python train.py --balance_bias=false --init_std_router=0.0227 --parallel_block=false --optimizer="soap_variant" --decay_shape="linear" --seq_len=512 --steps=2852
Below are experts of layer 5 (counted from 0) of a mixture-of-experts language model. Rows are named router (the router's row for the expert), gate (a neuron's input weights, with its number), up (a neuron's input weights, with its number) and show model dimensions 0-127. Each number is 128 + 24 x the weight over its row's rms, rounded and kept within 0 to 255. Numbers have three digits each.
Before each expert's rows: "mostly gets" lists some tokens that are sent to it at least half of the time. This comes from a sample of Wikipedia text that the model never trained on.

# expert 34
mostly gets: " form", " loc", " ag", "ollow", "overn", "tern"
router:113169144140126111127150082111111147110085155116099158139089129157157123114133132127130100107146113148157070120102098185133098113146140125096105140112150120131128111120117146127172143126139151076128147140118122123122167154128088080133132124089145114118102147089185118113114100131124110115134100120106130088113116141144123121099128102178112111104162138105168174132185135133098103085136
gate0:157099138116111119135124092140137056148111184126119117145103136151130152123174117133105114130148134104132139143100129132095102112172168115104132162138120080112124093113142163090103161107114122051149126139119119157147164116117095170147118162115125135116114159141152183093132094141147125098110140109124110130131139128116116169131104123149111144109146114122152064145117152110151118101142
up0:153121147097097121104127117160119105134141161154170131129133134120146110141087191099164142133182122119122187119113154138113101102113142144079129112155127113117143115129170122125116132135065078108160154092099142149096128118146129145134132101097132162102124119133169162154151135127156151092088122109083142144136155147169126117154129119122167145107083111146116128130103119102115162124142
gate1:115130105111091104130091122132106102124161155132116168127155130127188135125117166085187124145102105126126087106063120128131110164170118138064129132146151157107132119117154115173142193088097140130135129153114094145106143130157147138100117156130137171140126121158126160150141162145138152153153127096111148128173123119152116133151141150108139123137124096088146111122114125146126139120100
up1:160086145129125159122122116113144115171091110105130121108107165122166118143167102099124073081155176091153117144140175129119153116110117132126139114168066143118137121134112130136133126141116155147125137119180112157148134118124106121121124159152152140131132141104116123131135148121123170079123090146162123122088103120144193139116113133142090146137130139180111076111151089094108142127122
gate2:113104130153132102115113092144107112165130132135130093118142111129117103110158076133123156121113161134147129117155153122114141171151176118149137123156154143098132075136129150148132147176126141142163145117159158123127165132136088064118158163121113138136098162135134114102158128131135101126148045158115102109085087082100145123135117122157090110169129140125123129137149145125168142107131
up2:108144157176134126137121104073103175118155097109125138152139141145134186115116106113129130124134152110153138138146137145093132113082147144097126145121159118141186138165131101091131177112129102119138148117095124109157145101116144093106141169124151125127146116119119113114144074155115149114198107082107073122143130114124145092123145120115190104137124151143154154114119118157144122115121
gate3:105137113143113144172160080092099146140128101140089166111163123139093144132111081139158164138129122124097112124078153194116125134113115143106099145093097111118118131126138114107156129139149141151110124117118115111131155096098092147140112127121132127135096106102150147131108125132147161097150125127130095126092147118128101132090094150094113112133102204130188112097159129122151118080134
up3:149128160180118114131119093127119122135153145109088146115132104162100130103156097129121114163158108141081113123145107159125139100101154174131127097164101118164091133147132089132124107141108143147094136141155138124138098139125139182111097142122149108065142117127098119127128141125100128141126160137112106100155137172129149132160070178138118174117131163159113105114151183115135140163129
gate4:105162142156123129155149080098148143094149152159104165130116112124107093155083131125105143156156133195162125124167142115114138159146162125107141118099165127127119114118130105102111133109128115140143115142134125155092163084143130169116140090148132154146107156092108157101165135077114133119104101136115116133135099143109136185131127117089156116162160136168077152141144128135118101100135
up4:104157117122138115120137122120150149125109180143103108058136113144136107120159116178086109060107121116116152130192166112147127142124050143157082137126103156142134132103138127174128133154130134133144120102108131118109121128136162148128146078124134094139151118161121096122120129144147128164133129117140188104128134128135132108113124126122134131160101142091111119175112166102114129119166
gate5:100114157132131141108140141127160149139122144123134075145106166106142139114069149150131120115096171111117137124134158106140144141156159142137147101111126159068126129077146108120130139119148074078139128122086160140136150178079117156133146127107178128141111121157163118100109127102153140141155112121133120096132116134136140177154143105136146077137131145113124096108097148141124125107065
up5:123099124160156120154111101100082101142114115117154109125124124123163164100090148132098111134170130118098104108120134126115152132130121135155132148126143095208095156147117106128147140136130127135142146153129112063148128116154093120141142128155124104109142145090152133092107124052134083106096127129158111089128092142101127090133166142122123144095122128149152100159149129119184132140147
gate6:146136143127152080118157100156083153120138142094148127164138110093139127150164110109101104135120109118141100131103149121139151107135186085143128128129151096094108141140118127134124142090148118123152156139149095146135147137153082088128168128133118158112137168100132160132119103122159123164133106144124170128115094126166124101054114148147150140121106099154129175138145140182127075129144
up6:110111122144119096120116150070139063091102100107102149163138088107166169171117100125180155156122110131115128108136145130126099127119134137104125129135101167144146129114148148101115113155145166163148144111156150135100123125093124120145109116086149123129129120118145123123123133154144127122147144161156131083116123154164120198102163092115123120092106162096107128140185130134104100102137
gate7:121135136157119094144073137120125122139117107099166100056110112117156137148135162111122174164122172099142142136133098107094121090130125114091134113141101109144107154144102182128163153147120148113132158092149137163134156105107101094128105074118148123098105122130133140153167111151153138162164136135151174098132146147135144131133124146134139120132143148100077156081162139143140127126153
up7:099124124131137153139111104087109110162141135175104142132096082147126185130109173124109122094092152105090104157149116072131131148136130148121166142135088128109159151093119100100099142128147146103128130165129081138160117108137126121150162158119151095141151119109124095116149108115098101080112100134126119148096149139147127167173159146145110125136161136139117107121095143155084165116141
gate8:106141162134166165092162170090158147119115108107080136148078178121107122133140109092127125169099093118150100105085127126123123145135110120158145147121132145127139113152133145120107101143116162095103151145121117166161106107133119134119136169120146106119103162134133099120101120099119121186146102129101108122130119156135158102034151137131148154161135116133135140097097146147131143135136
up8:108170143134157093162177122115096126149127130128112124138155102138118131150110162134155131132156151119147117130069172120132131145148096151158138095160152151100111122115155100123111129135148081152140134117110116143138160090135113128143134148151112089194093119125104134168139129137137117116156105151125171093128120156121131114115096152153091133152183113122151144120149145204136178125138
gate9:108138131155156117129120126102119063119120164154110114138136137147122131129104128159152106120111133119138133142132189129156121110135161125093103190092162131100095129086135152108122149137135137144182099101103167161105154138140164113095122117132144122120134128120146150122105121142136137158090154097124131132153125111135076134157131184156090117122110136101127106161149147100157163054119
up9:128133133083112136101179119157102122140136111146134119110123101116096142107103108106139144137122106151138144127138101101122095136121145169137125155124157066110120125159149170091158089133161119181118153128168103099156138150064122136186127122131130133096154165145169145130111117090123108088122098132132120152128123119106121146142142109150136137144175143140122106174094137114151112189117
gate10:137122117147112142101172144124121146069138133118147164150113153164152149139119078144181149155163125142126086075085132138167104145110114114113133119107147146162167155129097099148109137147132125125104120092080169093139150114103114148141141114169100151142161099081140124168128124100139145146114112118104128118155113171119061136093117142129127126137134154132124131166136119134160125108125
up10:095085144092135124141131168138131136120128158130117113123140123088058123139122170131137133163145143086118111124123137117123170138151081104110142134142130096113109153128172127157150116090158155103139154105101089152078113157129114121121141088156131124164130150104116144081129089125089139128130122070128105117131140094114121110121147140100162113125168110106109126082075142151150093115138
gate11:097150151165110089121137099149090159164106103119094104181102118125156104129153081127146157140132134077134105071159128129170128128148136122154110109115176124133126147191163150093169141115105139139111119142144152094144098179143127137095158104107138110157138110126142107136151152138144120121124125106141124097102182160121120135114186138155106144145133126134138155133131156111111135132109
up11:089116126159103121147105118154141120123115158125096137123134122147132116104122127168139094149137154098104115185126102134175141107144159107143104089100176124137111170139129121102090083133102149143141145163110168067106109171139127103182140125139146095131169082115105140116116130129151148130151110106139157115127105131124122143152101132088156146141111137102149136126145160130098136151196
gate12:183156169146148110158167115111108141079133139134140105150113130126142142097128117094149159108105111104148129145114145127140145123123137095120144130140137143103160116175152121164139154100129127108110178126142109146173110163091114154124118125143142186162104144154122133111167112181148145186121141150102114105155107136121140103105139158103093148154158157085114128136107157125098091108097
up12:066174126165126116115129139114171142134160129131081091150122085129157152113149161128117127114144113112115148146166128125136129141167151096122144119119113165104154132151198166119114174105129135158142106135139110155112131132100116153158139120138129135144154137148102119128181167143096157106100163115128093162155096119134108133078115119102121134104134095154087153144081132107134112134147
gate13:152102139102147126168123127147144114129155152139118132158075083184159115104143093157150133140147130127145123093137066127172119117137158075142100092126142146140107142115109133148143176129166130171134104139148139089124120143125085100116098127082138156129157114104113111122144098122130117158159123073122103069130124138113099179101092148120154113120132157132106126132119115138132124149135
up13:159098103121133129132106121124112098099136095072128108102135119172129127130132124141139171151086127145122141148095105133129165177132183143122111133158148127156115136109096106125106103129118116133117081078140083119118106137113125100096115158147113164107130104146126155137145165112151082147109141058133152167107091175140123123087135155149084187127122129120109138110138149134129132131123
gate14:113103168100187109145139079122114103136090131164136150134137139133134142110143093120135125123183151114101102156099147165138133104102097114117155123127113135099144119149143174157150149150093127110144108121131140169131088168141087108120186140141123122124142122133128160094115146090168129105117133177120125135104141105117149143126128153112169119107162142129147150138143168076125106072112
up14:114153135134133108136121117131175133149133180145145149121170113130111131130162089165076085123103120162115141127127096126123048118129150119118140097117101133101085144166105142106158109128129134105102134144143098113128123114157124147122135199146149120118123136157087177158176138089143127131148127158096111126127097166087117118166147100102133147162130148141122140115119108102141124157141
gate15:151133177088137125163150124137131153138133128140084127130123165142119109131145123104094108145100125138116119155172142146142150104128116148127100141104152084137094096151128151153148165179124169097094165118150131087125101117091128116134111121185155111083090146110159123151163152117151130148139116174083129138106139113101112090115154116156137116149160170151133120088132162139105131095125
up15:145202128155096138123185139104136149153134153120111067164139181099128142136129127151110111097097082070108116140150153132084132116133133126118143120122128149151095091111115130146169168154137126138120154139130124151133163123121089122135119134108130153158106126138115113116115144145071119098127153126165103124099123117123086144141077137102116146117116151165134128098094139106087118108114
gate16:096127078110135154126160113122182132123116144121136161136128177109077146119142152129110105101143146151151094105084102106114113136138166130093078099123133139144135113121131150090187168161136120104148151083101166092152091148100109161125151112152194120103100148120161127102127120135154111122123123136122147141100126100070149146129141131157143142148135123123128146168115118129132123110122
up16:143161103134135118094118089111134127145166170150124131136127140095129122169128166100100137115149159117133102113149073163076107087133106143175156103146091160124160117083136136129116112067134135126141141084125118133108105139159131151114138128067111150110122104163141104145109120165115115101138108142150118135092094121125090137170094140152138163098138140095124131152121090131122132143155

# expert 22
mostly gets: "ical", "ular", "ual", "ational", "ional", "ious"
router:070137116143148118157149116132132161124114148109119122156125123107142113105094090140097103120105092096155107125125156147129176138084130091121142147116137131119137156092092094107183169130074119077098122161112135108156168119147101125094134095098130147148128159131133147116110145106156126100134148101104132125154100152109085142087125087135149108115156125098138162130118124158126139094088
gate0:122154118144135120153143141154131149113128124074121113141098129102182099108118123151089087137161162139143123123116117128155142154121172146099112115113136133099136153107142084102124127158137138100148156116093129076132133114164146115094162145115126090183090115090128175080123113108056112148118122125155100149106150151125143105104146124123101110143156111108130119079122145138116121099087
up0:116106141073105171132126175121109125140094176165154140139124125102123109147090128152139121114118112138175163128139089101124070140130148107160117100135113148056134093175136143110114139151120124103121112127133118117162117133130083110110100129092125115104130154115106093114160130123157138129175108103113133095132107143069110154123139126120126154096102106126136108117095150083143113107093
gate1:119139123123119096112163144116118149143099073119099139152116125117119145105157112177126173125136110141129146134107187150156116139126144142106094088173140151122110122135147123111148121139101131139140149130133162135163136124125173117098121152111135155128134164102123135147095146082172139103153094120155136114139139162129112168128185128107113149164146102078121191099157138096136112071126
up1:125139118136118118113101100124102088151132134154150073123157095131096153094131135153109096129126128119067130139165148093139123117166106160120133140144105134102076105129112122135108166147147140106146143080143125139122146144134081142080140113134164099112132116126144136120183158108118122096116136186132156176132127124097182093105146136176102137110131119120146097085099122118132131159115
gate2:113083128134128151161117123138109105111132131149153109184117148137121148122166093140105122137150137098150109139169150125134131121107119091161131112156147096055148157144127127098156122116135154102138136148091140159130188105123147148118163096112124108141123132175142123138133093083096101149098120111095119105095089145162153157096149158136135102125143140114112168126142152184106132102105
up2:109142101140145121153112125117092131073136132016117159135120146136147148165118148185140113160095151110095137154098134107133154120142126110180115146110129137122130138146145132146111160147156104114137090096143066139132136121177124126160101111129109117143109122129110130132152146121123108085159138118133161147130110114103121118125116099101117122134108088158093106106102156150109165146127
gate3:091158126153138122136190166113128116146148157127121133194115142135149111146097125138128099153109089090115150132123144134117114089129127100124145092100145112199136140099131168107156190125091146159143180146105168103156087143145092139119127120128113135144134132130129136089119101105151114141121142113117132141122143167121097094135124153112157118131152140147165174112124112141105127126175
up3:098088127134082105142152151144098145147118175127166124114131153117139123110123158156180114142122145133135123137111115107139120078114135103170091112098139140136140070153168125158122121139131154110138092178111159149087083141112150162152168167113113125131126155116122130081105150123139166109146132144135136148123130173156150137151120128105123160132102127127149149171108137086168118169157
gate4:139134134135151087079169104104144147099129118128066119122123148150149125114130124120138121133148121125068103101139123126130117092118117125134143146098125128118154099083127113090129140133090129129136088141148103113105096095193117163115130133087102169120103163130104158159121142089135092145132177117102101124152102171121157163095125073154138142177129106112137114131144148104118137123105
up4:149062126132111132166113112121114110133116143137146139109104119150105118137136103109177101122123136124094108131152117116151129135149164076141129116110123152120133100124140120133136114148115112109162132108136092125169143105149158104146146120154134108122147135131124127157148116073142086128140135144083168161135152109128099097142127096189107093141208093177127116082132132183117150156136
gate5:137118144127129127156170140152102140136091134123131117145128101089149132134114087117144101137119108111102116135124136172133150165095106117122152141088113096125094147145131083126152124112095149113085173186106160167088119161125140154161169134156085106154134157136155139141131107127121119133089143096125146097102142164132114162084107155138104135140152100104134125155120141204117140115144
up5:107124110092137131135174126131101193148128141135125110158103158150079153152137108124127133110168143088126142111109146145182125153131086098118133074135111102144123115135124125125130128110140162162107122160128098103143167133140115103104143100059126118172120158094100154140120093103145121140155132119123126111142167088151134155180112103119141090158089149116156139098113139108100127123121
gate6:092110137139122125157116157135128107106126111086137133125122154087183153090179149142107092150138098148190127177090141148131155153122131126104138099140114140148101104142111099119151130141123154174096105117138149153090145096164134104151120119138151090137140158082092154112136069136162134103125151098161141083156149127115153129123126119135141122144162134114103150087123146109121135153148
up6:125119120112107135100125114176092124098122119103077101160125117095137180101131141147125111157147136113099139128136093125129165147157110146106133139140135114083119131111093129130080097120072088126142147105146171130122120164134107114173110085135099065126143131140116147161119120100165110117164117175126114113175087126118099120146132087118177140152132119129096118137123130145120160121156
gate7:132120148161134124133117084116124174117118104184121124130158160150115160152144110133101127113109105103148135163156157133105163117122088075076108124093129134128116175133085110135179161116111116131112122191123097134088170131128136140132140141118107120157128131119123125175168141105125124099137137117099111142154108114093113158126112124125133129148074159105125152125110114199124159135127
up7:125115108137098085116123132125125126151158110130132128133108162176154100136144109127137177137135108100156141112189116164137116124123158147177129122120190113154105197148089144130153143063113113164140135129126149170191127145141136152118159130140153121099121104103139125108136162154110150154147115163128112112165106152146111137121093142108135136123094114149146135162157123159106114143112
gate8:112088142099134087168144128153145182110125133118102149126124145102092131143068122106141133131144072107142120126106157138085172139113117120151079109144128111142144152118146128058156148134125132105106098135142107131115182132118154102131116127162100109150087152126167151122111117120143117153145142088136114071118109150092167152111143149154162137135146121110116137147087137132116156098123
up8:153122123127154106120125104155161138141127169132137143123134113097126119104120066144120129100110136165129112155135128134094135124133141139108151096146146145093127094139150147120082119111135106117120135110143113129145107134113157157133191098144139139181161130139101157133144155162127084111116133171161180108100087125085138114114149074143122069142125078123129118111111113148153194121118
gate9:144136151127105094174105092126150151113134155104102097136086154152141125097091091180109110123140079128126120118115140128099135130130181108133106126142078181103091131089113113129165167121116138091116140127148137116139136112152161115122152131159086182140154148129139143122121108095123106180135141118129148155115104145137111153112136133133156151136155062122157139090109121115137130148092
up9:119062126187145109128162122159128119122131132112140141124126128149160124074149137092153132082078156149108139136128076107124146104102166101186140098126143132120152128140077163116146133096126135126100136114142161085073162125100104157149151143111080138138143171107117148118127132171110121125145136133095100159128131147120160140149103091139135121152148158128132112136151127116108152127129
gate10:114147104128138169130148123115146180160112084123091114125118121059146145132121142136135143110154102120128140130122137092122149147158118098112104091180142159142052126125092106097118140094116120102143136137105139111152151112083117140145152118118182128102138130144149185126132145141170116118127124135130118170145095113122080154094191129127151133116161155159143128116139138131133138099140
up10:125112129094129131098125136104122106169125116147158151105144126161115113103139103154119146143098095138050093150130116119121120127098151110100114119139106143117118120118135147070155155105107111192153090119093098102127047123153109150133119097138116158103145096153159106144133157141107094133123119127074123163134103152146102126111135129103112122168144108135150114141155132129137088099138
gate11:162131076077131132165135095147125134118141162128096134163164101100091102110112137142137129160122119127200148173073117081121146127130070123121135119123073104133128151122088126152130148141081118143144132124111164141133137122144141138117115104104108155126096151142119147110111117127178118137113141134135123121079104161121113133119135137128135128151121154089105124085126149171108076107109
up11:118077088180146127114121111138117126141112105090149134135108140088098160141155177128122140136116163107120138102149125143137115114123121117176173140114133118112123106084131148113128185158122135118113144132134146147149146128124143136147181118172111106143125180120142130117059138116157125145132146124133109100184123150159143200141160076127136123122125107148141136099104135138141119104084
gate12:142110121109132115129126132153125166128085115085120112063117161125163127083127145155128133162140053124107143166121181141140119099124142120098131115113136089129146111101152107122139112141126166175172163151094135171101162105132080131180153089129152163117140156112122125119092134099152104149118131082102129108093108115154127126089126121123131142128141104153120112114119111101136126133122
up12:176169132124123121158122149083131119136154157123099121106154131126065125110119150152138137099115108108143160072132175121154152107150124148093151129176112145129136098147144115115128140097137140143106088099126090138111154119134118126090099116078140121113133099099101174116136151138175186124102143121149147118174132128166111158133105089118141130104115138100124171120078147128113121124128
gate13:080094107144132127132161094143169106152131120108136146134126126170154138121139099139131110136084118153119120150085168125108143141089143093119074110142106128096079125112142124077126163122104147141110092147128130149102139128160105133159125112112131171157142166107109141168113129134148138150095124148139147141112095142159126120142100092124136113150167121143166140085126148153156099069077
up13:078151130155105169170114097098141076140138145151137112150134114094112163132125154140186127135118131125116178115110089127120118139090119111095146114107092164134139132113133154161104115143156135144086144116134084127126101151086165133149109170130123106146130123119155156125089157124143154124085129140133124098128126105138150097130154116093119116091124111145090151105142194157152137094142
gate14:119120158151128112168131096123106156106104127136144151126127155122161155123152146137105126120133086081123132119157119143120162121077133102136139144059121155082163187115105156083171148121075141112129145138164103128104122129093104158143145134121096109129096157146180166125163098122136116137102118147113107082157131087152117107088129112107132140132142123111165132124148113123133139101146
up14:122123105108091145094135099114098114108150100124148137133114126121091138164085133131123153135125111146121141106124141115093164126120165091158111139143131140104137188138093105096125121087158096153135167117145134100153183131097130127123146126148120139142137134150152147120151107144112142116114158074087145151147152115144132123128177102083090089170105106113139085129130123193108095158140
gate15:115093199145132125087131145117149162147112053116110097144101143127160161142133111143082130164159117124101120164134154135088128118128135160094136175114103117137128138107104116112138182128126170137088141139148114120128145078113148134111121130125120141126108100132075168125127128105168120138142166127166117131136156150140130147139125126159150111158146117084131179170162126108130130123136
up15:137094126146148100145141078113120109093122119138112136120110138187141178126179128138093119087173136124103089159125128156098128107125098103111146096135139132101084126110121160116127126140098111099136104117152135139142111112172120089146117140145094105168140165150170147129132098148174120094112164155115131112135102135095140157110116145125118107108181102148101128098144106147152143168162
gate16:102123077147161100114143094144152087148088110126079106133123141131135177130128140142060116111149130118134126150125121125072167108132166119165148089112155132134110134139117104161149163104147118097147163100152120093176099110148142130131118176094112111152132126119126141126127155127120093125130115161118115109146109114116108119104131136130144162100090140139186161095074123109133135125146
up16:136098173135078110117105154106117132140145138158137195117110101157122140139144140149150092114139120139096116158132098105100086132123122140153196109111176114110127126108149130152129128114140121103156163131136078187139141111144128108126184133089151106117107141149151165112120111153135147117147135151114116164125120146121114121103074138144138108115137114105147092125098077146116126175152

# expert 53
mostly gets: " gr", " r", " tr", "r", " Gr", " Br"
router:158125162126149158130112089099115098124189142131101091128121100155113116126168100130155138125108153148102156092133175140158128135140140137112148123127120111179091129114113141133137145119126121088165158158091145099106102157170103128139140091113147129091087101104116171118125150147133126136108134108123142098126162129151086122121095160102133148134165139156075124120174172124140119153094
gate1:130094141116144132137147123113126137102095130141126172083102100102073161169166114147117149111100111161106089126163127140155149159104163139100121159083136130176112109120132144118110125080118131116129144151125132100163138076172131185150146135146149139089144136098108090097114114126169137177099134113123148140123147148140149140084163132114137106102127117095114135148108129118153144152106
up1:114110124122133144110103134106119140125140156136094140109131131135113159158128145114146083163138135101122127085045134159134125125108064152140136124100144132117117182093115160089149075063120145152138137156138142115126103124146137163138138155091156108123119133171123116135138076120131162138088156109109114102105149130113111111117137151141116118100108169102136111096120145130096155153085
gate2:149125098129089081161101134176107150138140158122114108107106095132118114161157123142141126154144095095163117071123120141116118092160144133122168145134120143163114166114111125127123132147150148137161123119131143173118099100149134080098184120131127091132143123111124181143121128124120077138108099132154157123108074157126109124128096144106173129148147129103122133091156141185133159148119
up2:098113109125181145147111131105178088121146131177155141150112147089101105117144098133119131153122118154122125134123098172126170143117102162135136136140138158171119134154103110106153137168130121120109164096115090091121138141137155102136129129137113152137120110127148135133093130163092081119133138096118050110162097093135118128151110105146115116170165112082102126157139118114130109084109
gate3:107143160151074179141143135127129124080079162133116121104155122151132138106101109144110079148115127114143139141132149119115113109176116108098155139161093162139118143114112086108141146125130154133139130155150165121141159133106137182127153124123121111112080133082125159171140104120133128115080090133158103112148119124100101166080108121103123138142139090091076129104128127116109137167135
up3:133098091115118155139133142076122124142105093118129135127101161112175144117145141174112123124136172131129107126109125087127093177113152079133137138125159117106123121147090134136123133065109110133121128138146162124143111094139137158103125093069094144146125127148141122144153130137141160169120091134143139139123175119154097144132087123116181126103117146136141126057137084158148136160147
gate4:132133127132169129172150104126105099063139141099098117101132087136149160126105130102167103157130135146143131121130117137100152158151126130078094162114160172132153136150157162116101154128075165160135155147132188135145153135145166101146157136112130103086110117142165127103122126164113170143139115154144133083147124140129132155132083126147142132149152154155114155095110129124154144116121
up4:133130160159123119133118059154145153141129145146119086098117103142137139193106079129109152106123116090133134110153129112125131071111093127106094129121117142100111099182124163129123113134103143123105157138122190142138114126132109081130098109142158128129090096192168127109150119160092185122117127115111128110122152122111153146136090140118156085140134106116129122127119093148126119132129
gate5:097139131156126115141112117177144129115168125113099096144106115142111134173133102103152084109134167106101124104115130180152127159161143117111125132151165104150128143138116122161181164141102169107087123179156125076114107118150126108140122111114092154121141123101121128097138125134119141152153160118155129089168109145126072150114096151124135104167153137090158152095115140135100091130125
up5:162129125147167138150116150131169151170166131117115178142102132132127068105133150131151109125103115134107129132123103196138182155105124144137155104123140128082120113105132149120142156114079152109157145060116121124135140130125104119103114148120104119158117131132151099114151093124082123125165113140111136121095133104097136184134094142126091091127181134165149131160136107123122112127122
gate6:141159164154115119152124075146138161134153139140093126140102131136169114107150082107169149121140125118097117121132129147128135113131144125096126151088128114150192160135121164106128137149084101139104132106136131132121154186157124109142132133107173156056080144122165151136147128139119140130164164142160139130066105116166116091088110155120115114152123140145145104128117141137119100138138
up6:130151108102066109139114142128119134141133139119095131135141095169131109095102153147095110132132146101114116151071146156088080124130144109083159150109125160144131144159102101138117120112109156112114080160174076140087144133107118111151082133110095145109133100144132082085138157089157126121111102167135125133106138141092133112159149137131147123132135129115115097082149153121172142130138
gate7:162137181148132134173147142128128136121148113110172106151083114125137094132170108119162112124104118165116166180093141136128126132154188094120109137087150160110127107086114179129145126163146104151127115137103152133101117089112139147112170150124160171135129146108128123130134185134158124134123121116139131140113132118135109098112092171125126108105132170171125075119154129146138126120159
up7:103145124119146145127148102129142108162124151155108093113087140102127127123123132152144126102104158150116058154146117133134112158144145135159109158136113146087078110102090114100120105114104119106120135158093121096143155101093131143130120122140077139075109148138134095112180125130106128131104119129120139171130137149079175092152129149104113134108129158172160100113095097147082090113125
gate8:138153163155129097119145152126108143082124119154134108088077108136101166114148092106102113131120123104130138126135176130138115135139134163130139130159094116131146128147097115147151149151164167058118115111121096134071141117089137182136139121176099147088159134122164164092136131124159122133121147129156142104144127115163138141101087115107143112134125148112120162115108172130098079139145
up8:144079156072078132120109137115112140119122157154146159144116098112176083131131140150124100143132096148126115117123141123140116157067106096130133137128112131121084113118115094135111128114145130115153114130165137116100138104175070104098130124082096170107124144150085147115101086127159107147107095108134143113102162135113119114080147101108136169144126153130135155109106138082155144126132
gate9:137156174111125129108153094115140157109140147136134083076138115140100124135174119158138114164113124127129104144135157189145143126093144113123132128154122106178134146174115116114134166087154144123118110127101174097142119151138148094136123096132166127103144121124077195132130141135105135100147116107154104142162181092124108171104116119168133116094119144126140134095115124116170121131111
up9:114096129161155120148073145124120125066150145121147130117121166162152117142120135102143141136158106137114125084138172119114104152122140074142144088155113126142124146136143139110076111158137135200112124147104106117148170128141086111091161131152126120111159113116109118112121101133121124156110096142141167134143124102127129127065066104089103155142125142145145133114131154149154105101117
gate10:129130117128126147151101095089134130114128127186087120125095102127142153122081119155132142143125081152085103077098120132107140123160137150147116146107146129123112136133148097147117183126160186103120107130109141126091098154132164146131146136134123130109144143138126105104119069133166121141150104060120129163117125174157135122144132125145156120132130131161113120087145118154127167190150
up10:153160151126161126111120103084131132119155132159144138116133157081062113116142175154095141110118138160128118113099069137108107128106139141137119105135107140099141125147160126126086128151097089087118111048105152138109079141130107164123074133131118137084161124127132110149112140136110126154152086125136137158103129146080116158138145119136141116104130124131132168106124115172121144107124
gate11:117144149126136117128119145113044134132129143132142138141127163120151074144149121132162108117112152136117149141136111171148153149130153129098122099172142140130135154140147135090136120166118132109136160125149138091157124119103152115117139121113149136103101083114160123136117140104122107113160142120176087136152157124102088109109178188095103127172137116182141142154142114122130128196161
up11:122161085127131137146110112168130104135120121153118151161141135107151117133107112148088099093125110117126095130107130154150122152154104119175135107134140129094146166124101085109117128098181102136093119088116114112144104118137146118123156125153097146145088112120117110192160150151105146078111095160173102100155125167113107143159166137100142135160089155114143129097150128080149113123115
gate12:181115169119142129142150094111141085093179117162110125127078126105112168171148066133118156151151181103151146137099132120135165161120145132153144153136099122157098104127121126185122103116126077112142157119138104132126123125149144137138132099125126128137119145124128164139146101158097148133141147091141135088127150129198159144148115140124139117139129120118140109116122180123160156105133
up12:128152106155138143125155143130129125139129125152124126162141113129154081139108100111129118155142179128153142121115131100133130130164103100111112156094114165126166106141096101193115098160080083146102118170124151130109152098159105119122152145136126144160099144148148134139128085118135149114106104111111092148149078141121133074148083129148128121170114189113128099141109159133158147097112
gate13:140126185137167131136188099109122112140137144149094120089103126142095171150133120101160146123092114134129160131114129144108163110147150148181110141111130112118095172093121149154145100103112114118147168107111134088151126067108071099138188104123135116111140126137172137142122110175097096148133121106139145128105145069116132120130135126112143152143134128129136129098163124134138139116100
up13:167095110128110120137127114057161168068129134150143152089151153172085137107115098116095111079073136127125169123167126112129146130138129133114157113114157133091129131157119133108178114151123144134157125124129113093140135108124113150119097101140124160134067138140145110102162132148088087120158134140117135106159163122111117174120089116109106135126109133147140121099134118165103119133134
gate14:158119148130128178109135129105132119110167149172124129109132148093105102143116107096162099098131150115130150122110137152156142109143135129123130124155112096145120129178101143134163109106104124146152146104081122163102120147098108129147135170130192124090090108120097116143155123162095143132127128118166125089097136152114128090082137133127118158119070101156113088092140113157081101106122
up14:136119162113150179175137133156116121045144107133127163149103122100077139142135101106153116127159141164109143123118109111178160106100122121109120132111130122157109078159099108148146076145106128162127132112095128126105155113089144115143096148122159117132143138099148131128093157122136164143109168135113117133125162075120153139097118123150169117121123186122130145112132161118136156139121
gate15:122117130123117138145127063149149157110150130138117114121123124103128130156150100163158120146157166137100143150133142175129108123160141174122126120156150142120059108140119152125098137088146137136106094163117122104101133138150115141140132148096132131113116115135117173128135125100164190125134113128163088104128131078099116129131162087090142166156148142180140122053123115119149155123132
up15:105087165132104099113160121165119127159108084135131101118108148119152120084110083142105110134157144146135120133142096139103143082126119137118150167133171175109154129140165155154113130135158129120151151150142166112129135168156117158084109126064113093150120131160137168136112149123147115102120107102164075142123125098135115132149177104152116085131123146116137146149119143109085114103122
gate16:128171128162139123116118112122121141103147112176114120161164150161146103157121099131174170138077151112134087067127119126128130155147131153118156167136140119143111128128150083132130141115124116138178069120155112191121138151170105132140111130129145117168153082101141151094099129127126096114123087143132122084148125138131124189133113131147151136144123129130157120104173104145142147126136
up16:126188126125122121158127116127069148085152139125138147151123146116112162114127104147172099130170133108141137132108120141125115159119130161103115119159105161165109150110114133156132123097153126121080093149152123133147187147121117151156118135145135124106168118152080198134192107138124150105091111131124144117126145096111153126114116112114155099107120159149135184132124112138126176109144
gate17:126160152163096116106107124097166133129124133152100131132126123145096131162132096110127140166138120159137126168124146154113110126114083136109121108095158100143112142113144154124127123103097116159138141121106081122129133134163147098127118105120140162116165159102152143130117074160172194150102135123116097119158114090149122146089130128089161137103138121131160095072137078187138145146117
up17:098131120133158126133123116091119189117130085125146124173129108138121153120150110153134143135152096129151112130140124152112114147182110148133171126170104137158099147108147142173099123144145137145130115081123164142146135106147124098112136100085093158130135102123121072149061108192117074132151104118151125150120113141151095123103148139099120166112165123149172126134115115124148120126127